Experts of a small language model.
Size: vocabulary 4096, 69.5M parameters.
Below are experts of layer 6 (counted from 0) of a mixture-of-experts language model. Rows are named router (the router's row for the expert), up (a neuron's input weights, with its number), down (a neuron's output weights, with its number) and show model dimensions 0-255. Each number is 128 + 24 x the weight over its row's rms, rounded and kept within 0 to 255.
Before each expert's rows: "comes after" lists some tokens at least twice as common just before its tokens as in all text; "mostly gets" lists some tokens that are sent to it at least half of the time. This comes from a sample of Wikipedia text that the model never trained on. Tokens count by the router's weight.

# expert 13
comes after: " B", " S", " b", "B", "S", " |"
mostly gets: " Sant", " Mont", " Bor", " Flor", " Stev", " Kenn"
router [125 145 140 102 158 145 113 134 118 132 100 155 114 107 126 134 138 124 143 146 119 125 149 117 129 129 154  71 119 161 136 139 131  82 162 150 136 119 125 163 137 123 128 124  88 146 154 173 156 122 125 168 103 131 103 120  82 127 171 119 108 133 149 102 101 143 124 135 154 136 164 164 167 127 123 119 175 135 121 171 156 165 105 131 104 132  65 135 142 106 169 140 180 101 103 139 119 134 171 183 188 112 161 102 131 110 162 139 143  92 123 105 119 172 107 132  98 122 129 126 156 136 160  86 112  97 173 151 125 156 110 145  83 104  82 126 100 102  87 112 132 144  93 132 170 127  97 143 113 140 112  99 129 158 136 148 111  88 122 122 136 114 105 105 148  89 157  90 127 110 144  71 136 152 118 126 120 165 109 114 104 125 100 118 155  98 126 134 168 134 143 176 113 102 143 143 129 135 113 114 125  78 121 117 141  66 138 155 130 120 146  98 142 139 127 138 126 132 156 148 120 135 106 156 141 137 116 113 123 192 152 114 127 105 132 110  73 150  92 147 129 131 120 128 116 105 125  93 117 103 130 141 138  95 147 120]
up0 [140 116 120 104 127 172 127 165  97  98 143 146 128 133 147 146 121 166 112 138 155  78  84 124  79 163 139 132 130 125 117 138 163 133 115 158 140 163 156 139 116 102 104 165 149  94 133 180 141 135 117 165  90 118 122 142 112 117 119 166 109  97 105 150 132 128 140  86 198 161 160 141 107 147 120 114 146 123 143 104  97 159 149 105 149  92  91 125 131 100  94 150 123 136 145 128 101 114 123 119 165 132 149 145 173 162 167 151 137 139 139 113 126 108 153 158 110 116  93 134 127  98  95 145 135 120  65 123 103 148 138 117 162 119 106 129 109 154  81 122 128 215 124 156 139 100  76 127 107 126 114 131 139 152 116 156  86 130 126 101 125 106  86 130 127 160 163 116 113 123 131 102 127 109 135 126 145 136 120 156 171 118 112 114 115 107 150 122  66  98 163 131 140  90 145 119 109 117 120 130  98 105 152 116 101 105 117 142 173 136 134 143 136 139 111 126 152 143 113 121 161 174 124  87 174 126 130 154 118 161 144 134 113 134 126 172 154 127 127 137 121 129 123 159  80  93 134 140 100 114 112 154 112 140 106  93]
down0 [136 118 157 152 120  84  98 124 168 154 157 116  93 108 122  99 104 130 155 124 183  85 169 137  98 136 139  85 125 156 151 109  74 121 151 113 101 140 152 135 136 124 130 161 151 104 129 139 108 147 101 132 122 120 138  71 122 158 143 102 130 129 187 115 170  92 138 156 122 146 157 115 155 112 118 143 123  93 147 125 155  80 111 135 117 114 110 138 107 146  99 162 118 104 133 201 144 130 130 144 124 133  99 146 147 137 103 110 113 102 136 187 120 138 131 129 187  97 135 159 125 140 129 114 102 117 117 144 105 123 103 133 100 111 128 111 176 107 127 124 152  61 123 155 106  92 102 139 183 153 127 126 148 105 144  96 106 118 115 152 133 130 116 141 143 140 100 118 193 145 158 109 134 140 154 176 131 123 128 118 129 155 114 165 150 124 130  66 136 100 115  86 115 146  91 138 130 155  71 125 131 171 123 113 114 109 142 138 139 123  92 130 118 123 149 123 100 145 121 109 107 127 136  68 107 132 129 134 130 100 160 120 143 149 173 137 121 114 116 148 111 157 104  83 167 131 124 137 131 137 124 137 119 169 125 132]

# expert 46
comes after: " M", " m", "M", " W", "m", " r"
mostly gets: "unning", " working", "ising", "weight", "anding", " Sing"
router [139 127 136 166 135 163 120 135 129 126  88 160 130 104 162 111 114 138  94 113 139 134 137  72 157 107 132  94 129  96 165 137 135 134  99 124 130 144 113 113 130 130 102 123 141 108 151 143 132 121 124 143 121 147 166  89 180 121 144 132 146  96 113  91 125 120 137 172 155 119 117  58 119 120 148 121 152 163 124 113  79 117 133 162  99 106  89 146 108 127 127 141 149 129  72 104  99 163 123 162 108 107 136 135 100 187 132 138 128 151 130 145 114 144 149 139 136 123 162 135 101 142 133 138 117 134 153 141 168 158  93 165 133 129 120  87 129 119 169 137  81 116 107 118  88 138 128 167 161 105 105 130 138 117 134 144 128 155 197 116 127 137  91  98 120 122 110 117 119 128 108 119 101 116 111 127 114 113 118 160 117 108  81 122 138 158 158 160 142 111 165 141 131 114 175 193 161 129  99 151 120  90 115 168  96 117 154 128 145 112 133 113 137 161 113 103 129 100  84 145 111 120 143 126  92 160 104 131 144 126 181 168 160 120 114 120 107 127 180 152 121 145 134  96 158 137 123 116 155 121 125  64  93 133  87 115]
up0 [130 143  96 163 132 155  94 136 139 118 136 138 128  74 145 142 171 109 161  91  80 124 139 145 124 145  98 155 115  97 143 104 185 143 102 113 165  91 104 139  99 125 133 140  99 147 107  97 162 147  99 129 132 165 145 146 159 121 124 111 128 123 116 124 109  91 152 166 144 107 110  81 163 108 116 132 150 131 128  86  74 136 163 139 159 108 149 143 141 105  96 173  96 135 129 115 127  96 133 105  91 133 172 136 101 152 108 146 128 173 151 116 179 173 142 119 146  98 117 139 156 113 110 129 126 143 123 127  89 104  99 171 150  77 139 123 116 129 120 126 143  71 137  99 174 121 127 111 143 150 172 109  98 117 119 120 108 150 145 121 121  71 134 109 132  95  91  80 148 125  96 118 135 123 145 162 142 164  93 130 105 145 127 154 123 121 127 141 132 148 115 136 138 140 100 146 104 185 127 115 133 110 107 155 146 108 148 126 114 124 117 145 141 102 115 154 127 122 157 159 144 159 109 126 143 115 145 128 161  94 118 147  80 126 149 183 132 136 148 105 113 103 142  72 125 148 157 132 146  93 123 157 100 146 121 148]
down0 [132 159 157 148 151 178 159 177 148 138 154 130 125 131 109 137  94 140  89 112 101 157 113 143 145  84 139 142 101 133 148 120 162 145 150 161 112 118 121 122 148  88 155 117 109 132 130 124 158  91 149 102 104 133 137 147 139 131 154 128 109 109 165 168 132 135  91 155 126 120 157 130 108 122 119 103 126 156 117 119  97 129 131 114 116 116 127 156 124 155 141 117 123 151 151 147 147 118 103  97 126 132 131 163 144 162 165 117 134 143 132 133 112 143 102 143 139 136 140 147 152 106 132 112 143 112 118 146 133  99 119  67 183 151 157 169  94 100  98 127 105 134 188 116 115 114 126 124 146  94 132 132 146 133 148 122 119 122  98 146 143 153 127 118 133 121 148 130  67 118 146 143 111 129  77  74 129 115 113 100 138 105 142 105 155 133 139 113 113  79 130 133 142  99 172 113  74 150 155 110  93 151 124 111 130 108 151 119 125 154 122 127 106 125 116  84 128 189  89  97  91  88 112 129 146 117 161 148 126 161 116 169 119 130  76 100 122 166  53 158 103 108  89 132 132 136 163 119 115 102 180 163 131 135 140  70]

# expert 93
comes after: " t", " st", " s", " w", " d", " sh"
mostly gets: " did", " do", " rock", "if", " does", " fire"
router [135 159  88 147 154  91 119  84 153 113 110 126 111 134 146 112 160  89 123 126 113 124 147 124 112  99 104 105 114 124 133 145 135 122 147  96 128 142 128 132 103 127 103 150  92 126 110 117 164 134  76 122 143 119 118 150 104 103  92 132 104 115 121 144 141  83 131 107 188 119 153 152 171 139 136 112 153 142 161  98 135 105 141 114 114 127  88  98 142 122 163 142 159 100 135 109 125 130 169 143  93 180  84  93 116 163 131 124 114 139 152 149 108 143 114 139 150 137 143 141 118  89 106 144 150  96 174 126 152 115 140 128 138 162 117 140  98 147 134 155  78 169 118 150 134  95 150 133 126 129 134 163 139 102 116 140 123 124 120 133  85 146 130 114 106 128 187 171  78 118 137 149 189 112  87  94 169 111 133 167 107 149 107 145 159  83  95 130 131 107 177 145 138 155  85 135 115  78 106 115 130 108 106 135 109 144 157 143 115 152 129  97 125 136  90 104 147 137 134 127 143 127 124 102 168 141 126 111 103 134 125 160  60 174 103 164 121 130 116 139 178 155 138 105 115 108 120 148 148 157 112  94 117 148 153 141]
up0 [166 112 110 169 129  52  86 140 116  99 125 156 134 138 166 127 119 110  86 109 128 109 122 136 134 116 133 115 101 121 160 112 174 122 150  80 128 130 136 100  95  98 122 122 157  85 148 126 183 137 113 106 129 154 190 149 135 138  95 128  83 121 147 109 157 123 127 129 178  96 151 134 120  75 141 111 107 121 131 111 159 144 121 100 131  98 129 137 173 145 169 128 116 122 148  97  90 113 126 134 109 115 135 126 146 133 110 135 142 170  93 155 146 149 150 111  94 139 134 137 170 114 123 151 106 137 125 121 153 120 134 107 119 104 101 138 112 154 118 137 130 150 143 108 155 138  82 139 119 135  99 140 140  92  65 140 154 128 120 127 134  81 127 122 120 140 177 114 111 111 166 132 131 133  94  93 132 129 137 111 113 156  92 138 123 119 110 123 137 142 152 106 108 110  88  84  97 133  89 137 188 116 117 154 142 148 136 175 150 131 160 122 144 115 121 116 123 154 159 123  97  95 146 144 194 169 139 119 109 117 136 136 128  96 146 159 175  86 110 112 157 142 155 136 152 151  89 109 161 123 145 160 137 161 143 105]
down0 [188 162 163 110 155 142 182 106 129 100 135 147 141 168 127 112 143 155 129 151 117 111 130  99 130 104 101 168 163 150 110 134 112 126  86 144 135 124 101 139 135 162  99 125  81 146 148 171 140 144  99 159 156 111 131 160 146 126 115  93 137 169 144  93 156 123  73 155  95 130 122 147  96 149 148 132 126 143 122 142 109  99 114 134 146  96 121 111 155  98 145 175 125 111 131 152  99 123 141 162 134 134 102 110  97 155 122 122 104 136 129 122 108 131 123 157 167 168 138 127 104  97 114 150 150 121 172 185 116 147 121  79 121 145 120 140 139 122  99 125 101 147  88 111  96 156  91  94 120  86 141 133 101 104 191 141  97 115 157 127 172 143 135 135 114 150 109 123 135 135 130 153 152 116 181 123 108 112 107 137 133 109 130 125 112 113 143 149 132  93 120 139 148 103 131 108 124 133 120 125 104 126  70  86 153 101 116  83 135 130 126 133  97 113 124 168  69 132 116 148 100 118 109 171  89 125  99 137 138  92 145 150 116 102 117 135  76 147 153 147 114 120 131 127 141 118 156 167 105 176 133 155  90 142 118 143]

# expert 4
comes after: " P", " p", "p", "P", " C", " c"
mostly gets: "t", "ert", "alt", "-t", "tt", "vert"
router [146  98 138 134 125 182 122 157 110 144 126 149 139 114 100  87 143 113 142 132 156 169 106  96 160 120 144 115  99 212 153 132 128 107  99 138  98  87 119 116 147 125 123 104 112 101 113 174 137  94 168 164 122 147 156 131 118 120 107 136 139 154 141 143 133 100 136 122 154 106 107 108 159 128  82 124  90 136 136 116 143  71 138 102 110 117 118  63 101 110 132 119 138  93 166 132 123 132 124 141  75 112  83 146 140 142 101 138 125 136 145 137 151 150 111 131 135 130 119 102  75 132 146 107 151 123 170 160 122 111  95 153 157 130 101 121 164 125 152 119 122 104 151 143 113 156 112 116 113 144 147 130 115 164  90  86 179 162 140 174 130 118 168 168 124 138 137 126 114 134 120 152 108 125 152 123 132 146 105  92 120 161 107  91 168 153  83  93 120 109 162 148 178 145  90 148 105 122 103 123 149 122 118 110 128 145 155 159 161 136 121 149 131 105 123 130 123 137 110 175 113 123 127 123 145  98 108 113 125 159 122 132 144 130 130 125  97 118  93 163 115 104 130 118 166 168 106 124  80 143 194 123 111 146 102 138]
up0 [132 107 110 100 110 144 129 100 117 152 149 123  73 101 137 154 136 115 151 138 122 151  96 129 111 122 131 139 120 163 153 148 152 126  86 115 128 149 156 141 129 108 127 128 123 147 122 121 127 144 103 143 127  89 126 144 121  93 162 154 147 104 158 131 146 139 123 143 149  91 169 137 142 107 143 139 100 129 147  83 100 132 113 150 134 103  99 110 111 113  70 126 120 178 138 113 154 101 151  95  76 118 112 189 138 143 123 130 125 113 166 108 130 136 159  98 133 120 120 159 144 120 153 151 139 131 124 125  98 114 128 196  86 145 121 168 101 167 126 140  77 121 144  99 117 132 135 150 119 133 134 182 114 127 157 146 120 153 145 130 108 125 132 129 124 164 104 170 103 132 154 132 145 156 119 103 158 173  79 131 149 125  95 130 120 165 154  68 146 149 153  85 174 137 171 152 124 153  89 135  96 137 144 105 118  81  94 112 139 153 148 131 134 143 152 167 103 108 100 148 107  76 156 146 134 129 133 120 127 126 112  84 110 127 104 134 163 113 140 127 123 134 174 110 160 111  55 123 124  90  92 117 109 127 130  96]
down0 [125 145 124 106 106 124 162  81 105 121 134 131 146  88 113 120 125 131 162 191  68 110 100 141 124 132 156 147 147 108 117 120 143 111 131 107 129 118 123 106 157 132 115 167 147 134 141  84 102  77 113 123 152 148 147  86 125 142 158 131 138 160 105 108  99 130  94 111 116 141 114 116  76 157 199 140 151  92 126 154 127 132 124 157 137  98 135 164 150 123 130 133 163 114 118 127 116 136 123 165 118 104 141 104  91 106 115 142 184 138 157 113 152 145 159 127 128 140 161  98  90 139 139 154  71 139 130 119 139 129  91 131 125 118 126 187 129 124 172 161 111 137 119 104 119 151 141 114 171 109 118 136 132  92 136  78 141 113 145 107 100 101 131 141 161 157 144  67 158 169  92 150 115 147 122 159 123 116 145 143 119 123 150 129 115 125  98 173 111 116 146 137 170 115 149 119 159 156  95  87 144  83 129 101 114 106 147 112 145 138 127 132 141 145 136 122  79 115 132 133 192 106 148 110 119 126 143 110 145 106 152 155 130 118 112 114  82 121 114 119 118 110 148 109 109 128 106 147 110  79 114 161 138 167 133 181]